From a checkpoint of a small mixture-of-experts model trained on Wikipedia: width 384.
Below are experts of layer 2 (counted from 0) of a mixture-of-experts language model. Rows are named router (the router's row for the expert), down (a neuron's output weights, with its number) and show model dimensions 256-383. Each number is 200 + 30 x the weight over its row's rms, rounded and kept within 0 to 999.
After each expert's rows: a language model's description of what the expert responds to; "raises" lists some tokens whose logits its average output raises strongly, later layers aside. This comes from a sample of Wikipedia text that the model never trained on.

# expert 17
router,187,219,153,224,195,187,191,185,184,214,136,212,258,186,221,164,175,234,192,215,203,183,207,208,175,169,185,169,234,233,226,243,191,153,167,195,248,200,219,186,200,226,141,214,227,168,208,201,191,222,261,166,208,166,231,178,178,189,205,196,134,183,217,215,199,209,264,227,198,207,160,200,149,212,168,178,205,222,168,193,227,195,199,226,203,192,246,158,202,205,177,171,217,237,236,226,221,154,186,161,200,218,208,178,193,202,189,160,224,184,210,190,181,174,190,185,198,217,151,175,227,190,165,180,130,168,209,228
down0,155,276,164,182,181,244,216,219,179,199,170,183,219,205,188,209,177,230,158,190,164,181,151,163,246,156,206,183,264,226,225,126,229,146,161,146,157,149,201,165,215,226,166,184,175,244,143,199,178,187,193,201,199,188,190,192,241,243,199,200,253,237,250,233,176,226,172,192,222,216,162,222,218,172,221,207,233,217,182,250,202,190,200,197,201,186,204,151,234,193,210,254,161,236,213,191,179,236,196,149,200,146,165,197,192,156,183,193,237,220,221,217,205,222,213,225,180,207,152,172,249,175,242,201,197,195,212,190
down1,189,169,236,221,197,189,259,203,252,205,182,160,226,147,183,209,188,228,214,234,260,210,130,197,178,166,183,190,224,196,217,191,206,130,209,198,230,188,175,195,192,171,152,244,221,200,246,190,172,239,121,246,194,214,258,164,199,219,178,221,191,190,163,178,255,246,206,197,212,233,184,170,217,171,198,224,169,208,246,230,191,174,222,245,214,215,187,203,197,236,183,155,175,189,260,222,212,217,153,205,190,203,222,214,189,187,232,173,250,218,251,198,175,180,213,263,226,183,281,195,227,171,226,258,252,174,158,181
down2,157,225,228,234,201,199,217,178,193,223,256,208,216,166,184,216,223,156,193,228,153,159,197,197,141,225,167,145,196,175,165,242,186,198,202,140,212,195,172,185,216,192,193,156,164,186,159,144,165,198,194,181,191,213,203,241,209,201,225,187,203,247,256,162,223,214,208,160,194,181,221,180,185,234,169,219,156,196,132,226,217,178,212,186,241,182,208,129,164,176,174,242,244,218,246,168,241,196,229,150,235,200,214,180,182,163,226,217,205,182,236,224,194,120,175,283,193,204,139,204,227,149,207,170,222,228,208,184
down3,207,125,198,171,185,212,230,206,193,236,161,162,193,241,228,221,206,245,237,192,208,169,197,180,185,194,166,221,199,140,139,186,167,243,232,246,198,216,227,219,218,193,204,169,255,188,232,212,212,269,132,182,176,241,217,165,215,160,246,172,194,185,211,162,255,187,189,201,193,239,171,161,145,163,212,213,208,196,197,166,191,193,205,186,230,195,195,176,221,192,199,205,176,195,152,212,222,244,210,224,207,223,236,175,237,244,206,162,156,138,233,193,177,178,248,190,198,240,150,187,187,163,197,167,186,264,207,224
down4,225,239,195,173,187,219,199,128,251,212,207,241,237,188,180,193,162,292,127,204,194,187,220,229,180,160,246,199,195,200,165,200,165,212,202,250,135,203,165,209,188,156,177,169,218,217,162,173,198,203,178,194,224,216,268,213,287,166,235,184,273,239,189,181,192,195,189,215,153,219,171,228,230,239,198,213,246,174,232,226,205,218,174,215,216,203,155,186,229,200,182,213,234,213,194,153,155,204,222,168,266,209,215,231,232,234,119,170,218,195,215,155,244,188,211,224,216,229,169,249,213,242,212,195,219,136,247,229
Middle and final pieces of longer words and foreign place or person names, such as Z(den)ěk, Em(den), Volgo(grad), net(work), vis, stat.
raises: "in", ", ", "or", "en", "a ", "el"

# expert 62
router,218,198,138,234,240,242,174,252,217,232,199,168,245,219,185,161,168,243,247,207,176,171,214,221,115,164,203,218,261,197,212,197,187,163,176,266,277,220,255,211,265,256,151,227,209,116,258,211,191,179,204,197,233,180,149,233,175,199,239,165,196,167,234,177,210,234,237,187,179,185,195,198,158,211,211,172,218,198,165,238,190,192,171,196,217,236,199,192,169,218,202,166,178,150,231,211,189,214,168,183,241,231,233,238,151,189,214,185,216,197,182,182,183,167,205,165,198,185,174,232,191,185,206,192,204,190,180,170
down0,172,193,245,228,125,254,195,207,244,200,240,287,190,213,173,221,226,238,180,191,222,248,163,180,202,208,188,214,168,200,182,204,181,256,205,231,232,211,201,220,166,138,217,212,228,189,177,199,185,233,197,232,185,187,163,212,177,230,176,211,186,162,200,207,143,190,243,199,207,211,160,211,156,187,218,173,227,223,172,162,139,195,171,243,161,230,210,197,187,219,174,226,239,191,193,195,145,181,233,235,227,215,191,203,165,259,228,187,213,207,314,185,272,184,258,209,185,202,160,196,195,207,201,196,188,199,171,231
down1,191,235,194,219,261,231,211,145,157,189,206,185,258,228,198,197,206,216,209,209,176,228,256,163,172,192,186,223,198,236,168,226,215,227,208,191,213,221,208,205,161,230,212,160,114,212,182,216,202,220,187,226,243,205,197,188,160,213,204,202,191,227,180,236,227,171,166,219,217,214,190,267,187,229,210,212,182,180,250,183,183,242,226,266,208,205,220,216,183,230,211,243,206,193,192,206,211,158,258,215,184,221,158,221,175,132,214,195,171,202,196,272,221,204,213,261,216,192,248,258,136,211,208,248,228,223,162,193
down2,185,197,212,186,189,211,193,186,186,182,225,219,202,207,211,174,192,180,173,187,225,253,147,231,217,218,228,251,238,195,201,180,122,155,173,199,184,193,179,238,190,123,198,240,225,204,173,104,219,212,274,193,206,194,159,225,222,178,214,180,201,201,194,179,171,184,214,145,183,180,213,223,222,207,221,253,197,226,203,215,176,209,163,220,147,169,223,235,182,212,171,201,206,111,200,193,197,200,242,202,196,201,180,244,191,208,193,207,198,165,163,202,179,151,171,151,211,163,130,173,188,257,207,155,179,143,209,176
down3,166,229,171,199,195,174,189,235,219,229,179,197,197,231,182,203,189,173,219,245,191,230,177,262,230,214,227,203,243,192,198,185,239,208,221,209,216,200,208,237,187,171,149,254,279,234,166,210,200,187,205,168,205,246,193,194,183,187,191,225,215,162,190,256,248,178,207,165,182,159,232,224,234,136,202,199,189,165,199,205,165,226,168,230,146,170,205,197,180,268,165,216,156,153,187,243,215,201,173,216,179,195,194,226,214,232,232,212,205,193,220,161,164,190,224,176,207,184,181,164,213,150,217,205,274,147,204,173
down4,257,188,209,189,198,284,222,167,183,187,229,166,209,226,200,176,167,170,200,209,198,173,205,214,199,194,175,222,179,234,186,172,150,188,160,209,178,186,208,251,253,211,248,169,236,162,233,198,246,206,234,194,196,214,177,154,252,185,187,199,163,196,176,219,141,243,210,173,183,227,187,235,164,186,233,170,163,234,225,157,192,212,224,137,248,150,217,240,201,204,196,163,193,262,238,132,201,183,231,206,202,204,205,177,212,162,193,212,148,256,202,180,210,171,225,201,206,237,210,183,146,211,214,133,241,250,155,192
Starting stems or prefixes like re, con-vers, str, dr, pl, fin, mostly before -ation/-ed endings, plus year piece "201".
raises: "re", "-", ". ", "ver", ".", "in"

# expert 26
router,245,203,203,209,194,188,192,226,244,188,180,219,216,190,235,189,143,241,197,191,179,189,199,187,163,185,229,195,200,245,228,212,157,165,202,235,224,197,194,201,263,260,165,201,222,167,212,167,219,233,204,161,227,164,230,212,194,139,238,157,219,182,192,208,198,186,209,199,221,247,182,184,175,235,185,187,184,235,200,229,255,169,225,217,182,197,200,150,174,231,198,189,207,218,216,186,213,196,180,133,206,232,156,225,168,227,242,139,212,199,236,169,169,166,210,197,204,181,229,187,205,172,174,216,140,215,189,144
down0,242,237,194,239,193,210,223,163,253,218,201,195,231,183,225,152,190,210,172,169,153,148,218,203,174,205,203,183,239,202,130,148,144,186,168,198,244,155,137,186,215,214,203,191,190,207,227,202,223,155,212,224,185,193,227,205,230,180,184,164,181,197,240,179,212,155,170,214,213,163,263,229,200,177,222,191,231,233,170,134,229,218,181,207,217,237,191,204,197,193,236,210,173,215,203,174,203,236,214,168,232,205,170,197,267,157,181,162,189,195,147,184,202,188,163,174,165,220,202,226,236,245,167,229,208,140,200,177
down1,186,181,204,260,242,254,148,196,189,256,237,230,206,164,198,207,225,148,192,209,180,194,135,197,180,177,131,206,247,224,212,117,166,178,189,147,175,210,167,152,135,250,191,166,193,180,141,254,208,148,257,190,171,191,197,207,180,223,217,210,234,243,177,197,166,191,202,187,219,196,180,227,226,229,135,178,189,184,188,203,208,219,145,189,179,241,196,203,203,182,181,213,188,166,183,252,216,227,215,251,171,242,233,228,244,194,246,153,255,239,200,235,197,182,161,200,199,244,200,205,225,231,242,208,200,179,225,174
down2,203,240,210,248,228,236,166,187,130,196,210,232,221,226,207,212,226,151,224,212,213,190,197,177,231,228,165,227,166,177,182,207,201,261,246,226,194,225,197,214,196,250,180,211,233,225,221,183,232,164,234,203,173,188,195,225,162,232,182,262,207,200,161,168,267,196,186,232,199,156,209,172,235,235,214,192,236,185,152,192,227,204,234,180,230,192,203,190,191,206,148,187,223,180,188,204,209,157,226,204,208,211,166,199,187,206,196,168,189,231,162,201,201,187,150,206,192,184,190,288,228,195,221,212,232,179,224,196
down3,245,172,207,233,165,231,231,186,175,185,224,210,184,241,216,171,227,221,148,149,203,204,166,263,226,170,177,208,213,179,161,210,225,208,169,146,159,204,180,218,200,194,215,224,155,161,227,245,262,179,238,193,234,208,235,213,216,200,220,203,207,245,200,185,174,241,218,179,213,189,190,172,204,116,165,236,196,154,191,230,234,172,208,179,246,213,239,188,205,205,202,195,191,216,205,201,195,235,201,188,196,213,189,207,215,141,161,287,215,179,198,255,133,259,166,225,241,174,215,199,230,172,192,163,205,235,193,219
down4,199,230,217,238,166,184,183,214,189,178,214,233,155,192,196,189,192,182,204,196,260,185,197,169,178,174,227,140,209,234,192,204,217,227,103,207,202,229,234,237,176,220,158,190,180,246,206,251,166,208,216,244,207,250,218,213,186,178,204,195,200,208,245,216,219,199,163,198,165,169,193,200,158,170,178,196,140,190,182,212,214,194,194,257,260,210,191,161,234,187,205,225,206,196,166,154,184,192,235,222,224,148,171,181,209,199,209,198,242,216,184,154,212,232,200,209,169,197,182,193,207,190,169,189,167,205,176,202
Final pieces ending words and foreign names, often in sports tables and lists, like Vasc-o, Andres-en, Quash-ie, Squad-ron.
raises: "and ", "(", "\"", "on ", "in ", "b"

# expert 31
router,247,194,172,266,224,230,184,238,213,206,207,196,257,164,182,173,188,248,193,184,180,197,212,218,191,215,204,162,191,249,199,234,181,130,203,237,256,181,225,227,257,226,174,204,243,151,215,191,197,193,246,235,269,135,195,216,189,220,232,170,114,164,214,206,178,150,233,201,202,216,194,196,208,233,207,118,241,189,142,221,217,205,204,217,175,198,225,179,150,196,164,192,178,194,268,203,168,183,208,209,189,230,176,204,198,178,171,172,181,199,219,148,188,167,193,156,199,149,186,229,191,239,151,188,189,223,169,146
down0,258,224,248,228,225,202,159,175,219,215,204,226,218,243,186,176,229,154,279,220,190,196,246,177,160,182,197,218,220,194,181,190,189,192,193,175,221,154,134,190,203,208,195,203,150,183,204,250,208,192,195,200,187,252,182,223,215,216,163,154,155,245,145,207,202,211,239,188,192,172,159,211,188,194,217,193,239,195,199,162,152,184,218,206,209,204,215,190,132,190,182,203,160,156,160,225,119,155,161,177,159,205,218,210,223,168,209,210,195,200,160,180,189,175,160,189,221,208,232,194,143,204,219,218,206,210,239,188
down1,222,210,230,166,201,201,190,189,158,196,206,174,187,221,193,187,176,229,188,189,157,214,247,239,247,218,160,112,253,287,207,144,201,252,241,249,156,233,226,187,170,260,192,226,190,208,209,211,199,194,156,186,224,244,176,239,139,207,178,181,212,156,171,180,193,221,223,175,198,195,234,190,166,190,179,201,106,186,185,202,135,223,142,246,206,137,201,226,184,202,182,231,252,234,222,229,254,222,212,164,185,182,170,158,235,221,241,202,184,181,176,146,190,232,260,144,220,216,164,230,159,212,162,228,158,199,252,209
down2,209,214,199,144,181,177,152,205,218,175,182,229,201,228,190,198,188,201,227,195,201,202,236,218,172,171,193,184,224,206,182,209,200,220,212,221,176,249,170,227,176,281,238,238,172,160,229,175,203,229,175,167,160,162,214,200,247,218,191,202,242,181,190,230,191,182,168,188,197,145,217,187,163,179,269,210,179,202,170,183,207,247,227,154,259,239,188,146,252,240,243,172,237,184,249,148,226,181,234,182,166,196,197,156,273,173,266,224,127,176,232,228,210,195,251,191,183,199,172,166,178,202,125,179,222,206,174,185
down3,238,178,204,216,197,206,218,196,173,205,226,220,250,231,163,198,231,155,222,204,228,271,223,159,247,194,159,158,131,151,161,174,187,205,201,213,203,166,221,209,146,168,207,161,229,177,162,177,197,205,223,219,172,145,211,231,234,205,229,181,257,140,190,194,230,187,200,174,178,152,206,206,189,161,197,222,181,196,172,221,156,226,179,230,286,172,233,213,209,203,209,205,168,206,202,238,232,193,245,212,164,217,183,245,240,206,195,222,181,208,181,195,189,233,158,219,190,256,224,195,167,224,134,230,198,133,168,270
down4,227,271,210,157,239,181,181,204,134,229,188,207,200,172,190,220,171,142,200,214,219,150,230,183,213,169,210,206,201,187,222,191,197,212,217,215,164,236,226,185,145,172,165,187,186,216,185,174,151,230,204,199,167,205,216,215,239,256,218,192,189,211,199,163,209,202,164,155,192,200,215,232,148,199,206,211,217,248,205,191,193,172,171,219,228,183,208,238,185,214,175,191,187,214,234,195,167,172,137,104,190,208,226,185,204,174,206,185,208,173,221,142,194,231,224,276,250,294,155,230,234,138,213,208,227,234,195,182
Early word pieces like sec, par, reg, rel, ens, con starting a longer word, as in pro-sec-utor, pre-par-edness, par-ents.
raises: "all", "l", ". ", "n", "re", "t"

# expert 48
router,204,204,211,197,176,161,161,168,209,187,160,228,172,207,161,155,257,247,224,220,167,186,231,244,148,170,176,213,221,208,225,222,215,203,206,222,199,179,221,222,213,200,196,243,182,173,216,196,209,205,205,224,209,189,200,208,161,177,222,176,158,120,262,164,212,163,230,173,214,178,211,178,204,225,201,176,226,189,183,205,183,194,236,266,181,175,210,166,197,184,154,156,190,281,245,206,188,237,229,146,195,191,240,189,106,222,235,183,186,187,220,146,210,187,183,232,169,161,185,197,209,201,150,191,165,209,145,195
down0,226,204,201,213,251,166,235,188,227,171,197,215,212,211,199,224,161,236,234,143,217,215,231,214,194,196,200,246,249,267,205,182,268,237,221,206,203,157,222,220,229,188,184,214,261,240,179,193,230,165,162,191,220,239,241,180,184,227,233,214,184,223,217,180,232,183,200,181,217,179,227,260,156,164,159,247,201,207,183,233,219,199,175,221,181,232,183,178,249,206,169,217,182,200,212,188,243,168,199,208,235,190,252,150,154,233,187,164,172,195,213,180,200,165,236,214,175,191,144,205,210,230,178,220,191,216,204,229
down1,200,177,116,220,214,219,150,225,211,218,154,159,234,181,253,198,160,251,214,281,194,194,163,203,196,204,225,204,194,233,183,132,184,177,244,179,205,187,214,152,232,219,206,211,225,179,162,203,214,237,144,195,212,235,148,168,169,196,251,213,243,241,189,171,162,218,112,175,141,199,197,222,164,175,217,181,259,193,224,196,227,193,179,202,188,190,188,184,221,247,169,232,211,214,182,210,155,172,183,251,181,192,220,235,147,198,139,193,207,217,207,120,219,175,218,194,200,260,177,251,186,211,150,209,179,245,250,203
down2,217,201,184,214,233,225,212,193,195,217,182,162,172,205,207,157,234,200,128,205,222,208,163,167,182,241,170,171,180,182,178,224,191,195,213,207,209,154,214,188,142,158,175,207,168,193,185,179,189,211,213,213,180,278,188,217,221,205,239,243,204,199,145,184,240,145,233,227,176,127,163,223,174,167,199,196,224,201,243,223,171,157,226,158,222,179,238,208,195,176,211,183,223,267,173,149,211,219,150,254,161,178,227,216,211,199,229,208,205,202,216,206,223,227,164,156,196,174,197,245,211,206,141,166,182,200,170,270
down3,208,229,232,254,181,195,180,171,156,170,199,177,187,155,222,162,224,174,131,214,200,266,229,200,231,244,224,206,277,224,206,239,179,172,203,146,168,186,165,174,205,174,202,254,239,212,190,221,130,192,213,212,194,165,256,132,131,204,212,140,159,213,173,185,180,190,252,218,193,222,161,187,128,198,214,237,182,224,218,244,151,162,137,178,192,208,213,231,199,223,234,192,195,175,156,236,204,163,162,187,258,170,168,252,176,207,162,171,230,180,194,205,210,153,182,172,212,200,182,245,228,206,178,254,181,192,170,247
down4,144,172,171,185,249,186,235,249,139,201,174,190,217,250,222,191,225,211,233,194,229,246,182,158,181,220,241,209,224,246,206,175,191,191,217,199,169,216,186,207,205,198,233,215,212,260,179,249,190,198,198,140,211,184,165,187,216,169,183,198,227,189,212,218,159,211,232,199,210,184,159,194,200,196,205,171,174,204,210,210,212,183,203,193,202,249,214,209,156,213,138,178,192,193,179,175,183,247,188,249,147,236,195,173,189,174,237,250,219,200,170,173,149,212,242,225,221,245,221,201,229,149,167,202,211,185,155,237
Given names and name starts in lists, tables and narrative, such as William, John, George, Mc, King.
raises: "M", "L", "D", "F", "T", "K"

# expert 56
router,223,167,182,221,161,190,181,198,238,195,178,235,272,177,240,190,218,214,240,181,210,185,182,190,222,225,225,205,170,249,191,217,204,161,182,280,227,203,223,215,223,216,238,211,214,256,183,257,221,204,217,240,208,207,205,201,173,198,213,207,202,191,252,203,229,201,192,219,188,237,165,200,177,243,174,202,216,145,217,179,224,173,201,174,164,212,186,190,177,190,168,199,183,244,266,193,170,163,218,188,212,165,213,210,167,174,191,139,205,151,245,189,220,167,209,196,199,191,248,191,200,182,108,208,166,195,187,152
down0,183,199,174,212,181,189,178,150,178,142,227,196,199,156,208,207,209,201,228,200,184,244,197,190,186,192,143,225,214,156,215,205,200,183,246,173,113,192,188,247,273,240,238,179,237,165,198,209,263,262,186,220,225,187,180,160,178,189,223,215,218,192,235,182,213,197,208,225,110,266,224,270,206,216,138,171,222,219,157,170,211,259,170,180,209,204,152,212,158,168,260,171,195,208,141,196,201,180,202,230,185,200,194,239,236,241,211,138,148,196,204,212,220,229,174,213,217,237,255,266,204,198,186,245,187,190,219,202
down1,170,181,209,198,233,155,155,222,226,189,150,231,225,193,230,211,223,213,221,184,181,172,222,166,237,184,260,153,211,213,222,265,210,202,166,196,253,167,234,224,193,217,196,201,258,250,167,182,233,183,213,187,247,218,128,151,243,232,246,192,228,195,243,149,181,202,181,154,174,244,183,182,192,168,150,212,210,224,247,243,165,243,203,179,231,189,204,223,215,131,166,188,240,185,190,171,223,203,159,155,205,182,201,206,247,194,192,228,225,186,196,228,172,230,212,246,185,216,212,230,200,249,238,197,208,214,150,165
down2,140,203,216,166,232,180,222,190,196,197,179,190,216,216,169,189,179,201,167,259,200,265,190,144,189,208,171,171,255,132,233,227,206,254,150,182,179,191,171,170,165,178,167,189,192,174,197,188,216,206,186,209,208,163,230,221,204,153,205,223,205,157,231,222,197,201,175,221,179,269,208,169,177,228,239,127,220,252,163,139,243,200,214,225,167,145,193,234,209,238,174,239,261,219,198,183,185,197,269,206,194,217,200,225,187,212,196,220,201,191,153,183,198,178,202,174,201,166,196,152,258,165,204,197,176,224,137,223
down3,210,162,183,169,250,182,215,185,236,196,172,157,234,196,223,206,151,180,242,201,180,143,199,206,165,232,204,226,223,217,197,160,248,234,186,208,181,205,189,173,210,149,230,197,213,208,181,205,187,224,213,196,193,192,201,210,177,188,196,173,186,162,145,178,221,211,191,198,173,230,244,216,105,195,205,199,211,219,172,215,170,184,179,173,196,222,201,201,212,229,207,237,185,253,160,172,272,190,182,252,134,224,204,174,216,186,198,172,199,213,256,214,229,201,201,172,184,163,251,183,191,213,156,190,211,222,179,145
down4,250,200,244,204,202,204,199,196,158,221,230,216,178,221,188,179,237,158,246,237,210,193,223,206,206,253,189,210,198,182,193,251,226,193,211,201,155,180,207,210,206,195,268,193,215,140,198,246,182,182,230,164,220,212,167,189,200,182,185,209,186,217,253,228,220,219,215,226,169,216,202,154,204,244,220,211,243,165,193,163,150,258,203,202,194,237,220,232,160,219,194,226,233,196,198,228,230,196,265,167,199,262,187,259,185,235,202,213,167,195,192,178,198,179,199,247,169,195,175,245,217,162,198,186,261,170,232,210
Word-final suffixes such as plural s, -er, -ers, -ian, -ical, -ist, and ordinal endings like 1st, eighth.
raises: "(", "and ", "re", "M", "b", "B"

# expert 34
router,229,192,147,182,188,188,200,263,191,189,202,184,268,195,240,190,165,172,208,171,194,240,183,183,177,162,230,211,212,192,209,201,190,165,199,191,189,180,201,207,207,217,176,284,206,198,174,217,203,189,189,236,198,206,220,197,167,243,124,191,201,192,190,212,179,198,239,222,265,209,170,190,169,180,203,187,215,238,176,166,153,168,217,166,193,200,219,109,207,174,180,192,193,242,212,231,202,219,199,186,202,161,152,233,198,186,185,168,228,178,196,177,208,200,159,190,195,214,215,187,215,201,201,172,206,208,232,128
down0,229,238,195,170,189,195,171,188,223,178,215,201,176,196,216,199,226,239,244,208,217,176,194,179,199,230,201,205,205,145,206,223,208,228,139,211,221,121,186,171,146,190,202,224,217,201,175,248,223,256,194,138,189,183,188,172,218,200,209,176,161,167,230,215,255,191,168,231,203,191,236,250,180,139,222,193,212,146,219,219,201,234,196,191,186,234,161,184,216,187,172,163,242,140,234,189,196,231,196,243,204,207,204,203,175,168,199,218,249,191,223,186,179,239,218,182,118,184,167,235,202,246,174,209,172,182,180,228
down1,216,244,190,162,193,160,169,150,238,194,159,212,218,223,229,195,254,211,230,158,209,201,198,170,218,227,218,205,239,151,204,244,192,175,170,150,159,212,211,169,159,176,171,225,171,170,168,216,194,194,255,183,201,235,172,191,215,196,142,197,242,170,233,174,173,212,191,223,183,208,225,175,210,179,222,189,198,223,123,184,233,212,226,176,213,212,208,214,159,203,145,199,210,188,226,171,190,201,211,205,233,167,204,209,189,186,213,187,218,177,193,198,175,127,150,207,126,156,195,270,199,226,166,130,210,221,171,201
down2,180,168,257,165,163,238,198,148,199,211,235,208,164,230,226,178,202,201,211,211,245,164,185,183,194,212,192,250,165,135,194,215,164,180,203,195,235,237,223,187,188,154,267,212,209,161,215,228,180,191,223,248,267,210,208,195,164,176,178,181,185,180,209,172,179,162,148,228,140,156,210,213,216,184,196,239,246,158,231,153,130,164,209,223,272,214,245,259,189,194,216,195,193,172,199,237,136,275,177,224,202,199,203,209,229,191,190,269,220,179,161,177,184,224,266,206,163,198,188,202,181,238,137,195,203,249,185,204
down3,262,191,197,230,199,212,177,141,188,180,156,198,187,218,167,219,193,187,201,193,247,204,194,188,242,170,146,199,145,196,171,182,190,217,217,182,176,161,171,179,139,177,177,210,164,241,223,163,152,177,173,178,182,252,219,217,225,183,166,172,237,262,195,213,169,171,163,222,160,157,218,219,174,135,220,215,203,224,202,190,161,210,205,237,241,244,222,210,200,218,255,195,212,183,156,182,205,175,139,169,188,175,156,195,237,195,192,180,177,162,181,185,164,190,205,164,214,187,193,208,204,231,163,226,221,245,189,198
down4,209,204,139,221,204,208,254,213,190,183,215,200,194,256,161,229,158,182,197,187,198,194,185,174,199,190,176,174,199,207,267,227,210,180,202,162,192,192,134,226,173,199,172,194,229,192,191,177,193,190,224,138,242,205,243,239,239,219,196,212,197,193,175,159,241,161,160,244,218,200,166,146,249,198,190,238,138,193,254,165,185,158,224,194,219,164,144,234,185,205,256,244,164,208,194,174,126,181,191,209,238,204,187,200,233,256,218,149,203,218,213,195,154,170,151,201,178,189,218,185,169,252,206,198,186,203,210,173
Closing parentheses and quotation marks after titles, years or glossed terms, such as (1992), "Tafel", "Are You Ready", Writer(s).
raises: ". ", "s", ", ", "and ", ".", "("

# expert 41
router,193,158,149,188,191,203,199,227,257,198,191,194,219,225,240,163,217,227,269,125,193,168,197,192,188,198,207,191,206,260,210,237,224,150,192,199,255,217,221,209,232,204,223,208,217,160,237,215,175,205,269,168,218,191,195,217,174,164,237,162,130,141,190,214,150,201,194,198,214,237,195,208,183,205,209,164,159,179,208,190,230,212,220,191,148,192,191,147,164,193,200,181,189,222,240,165,130,206,226,188,227,219,226,152,182,159,202,160,183,181,148,178,158,124,198,113,169,208,185,211,212,242,194,197,187,203,190,197
down0,190,184,193,155,247,181,222,211,182,222,193,224,227,204,168,210,205,234,178,196,290,187,178,217,237,162,233,153,207,199,165,185,175,212,193,193,211,196,109,162,195,206,203,197,215,175,209,257,198,173,161,234,231,128,175,204,179,161,202,233,244,163,168,202,206,154,163,210,193,198,196,198,232,133,205,243,195,244,204,189,230,222,232,226,223,192,243,209,251,183,197,205,183,183,180,228,220,215,169,184,209,199,183,215,188,263,268,164,219,183,259,164,170,188,185,236,192,180,216,211,221,238,147,230,205,201,228,206
down1,188,226,212,150,198,194,157,216,191,239,157,214,221,194,219,208,180,177,222,221,221,244,180,180,172,234,186,210,243,302,178,209,169,246,211,206,249,211,150,233,239,171,195,194,217,168,190,195,185,222,210,133,226,173,201,159,201,194,194,222,186,218,171,184,145,172,184,147,166,209,202,229,159,215,152,157,202,202,203,167,184,208,232,228,172,214,216,169,194,188,208,230,150,197,147,234,212,177,247,237,156,188,179,195,208,297,187,174,196,182,148,209,232,199,220,234,146,196,173,239,202,248,233,215,208,212,193,212
down2,247,177,234,207,247,217,150,226,174,233,178,176,219,217,218,188,141,211,172,163,222,176,232,162,204,214,208,199,212,164,170,218,228,234,186,205,246,232,207,219,219,169,201,235,213,212,189,222,248,204,229,193,233,246,194,184,229,190,163,239,167,170,136,241,221,181,168,190,167,170,232,213,241,143,191,214,159,204,207,233,210,270,235,221,183,240,203,239,242,213,223,190,234,157,197,220,183,169,165,192,190,168,192,199,235,166,201,194,234,163,149,196,190,221,174,171,188,256,203,162,248,203,180,202,232,260,179,164
down3,217,202,222,222,171,146,129,190,221,200,145,230,200,238,213,211,189,197,168,192,253,196,164,195,240,200,200,220,207,143,165,204,211,196,167,212,163,150,108,187,231,208,164,209,196,210,236,204,163,253,160,226,178,215,237,189,149,187,176,189,189,237,201,175,185,228,207,202,189,217,216,156,209,186,135,134,148,176,227,194,220,194,229,188,177,170,179,164,194,212,232,224,219,222,274,183,240,178,183,234,200,198,234,167,206,266,239,173,218,189,184,211,178,218,162,191,229,158,193,238,228,203,171,210,241,193,210,183
down4,205,185,195,217,220,215,158,238,218,165,154,207,207,223,191,196,193,188,184,148,245,211,194,227,240,144,211,170,170,206,240,203,209,193,255,195,167,230,158,205,194,207,185,208,190,129,91,164,224,268,246,211,162,214,227,180,223,180,239,199,200,214,208,173,179,161,231,185,202,205,212,176,215,217,191,264,154,226,163,146,240,258,205,191,260,226,178,217,206,197,233,159,142,221,216,222,226,192,222,232,241,173,171,178,187,174,158,184,207,213,212,196,190,229,221,153,228,196,274,219,146,184,188,130,220,213,171,249
Suffixes like -ian, -ia, -us, -ine, -ist ending names, nationalities and words, such as Alleg(ian)ce, Malay(sian), Maximil(ian), Alta V(ist)a.
raises: "and ", ", ", "e", "(", "en", "."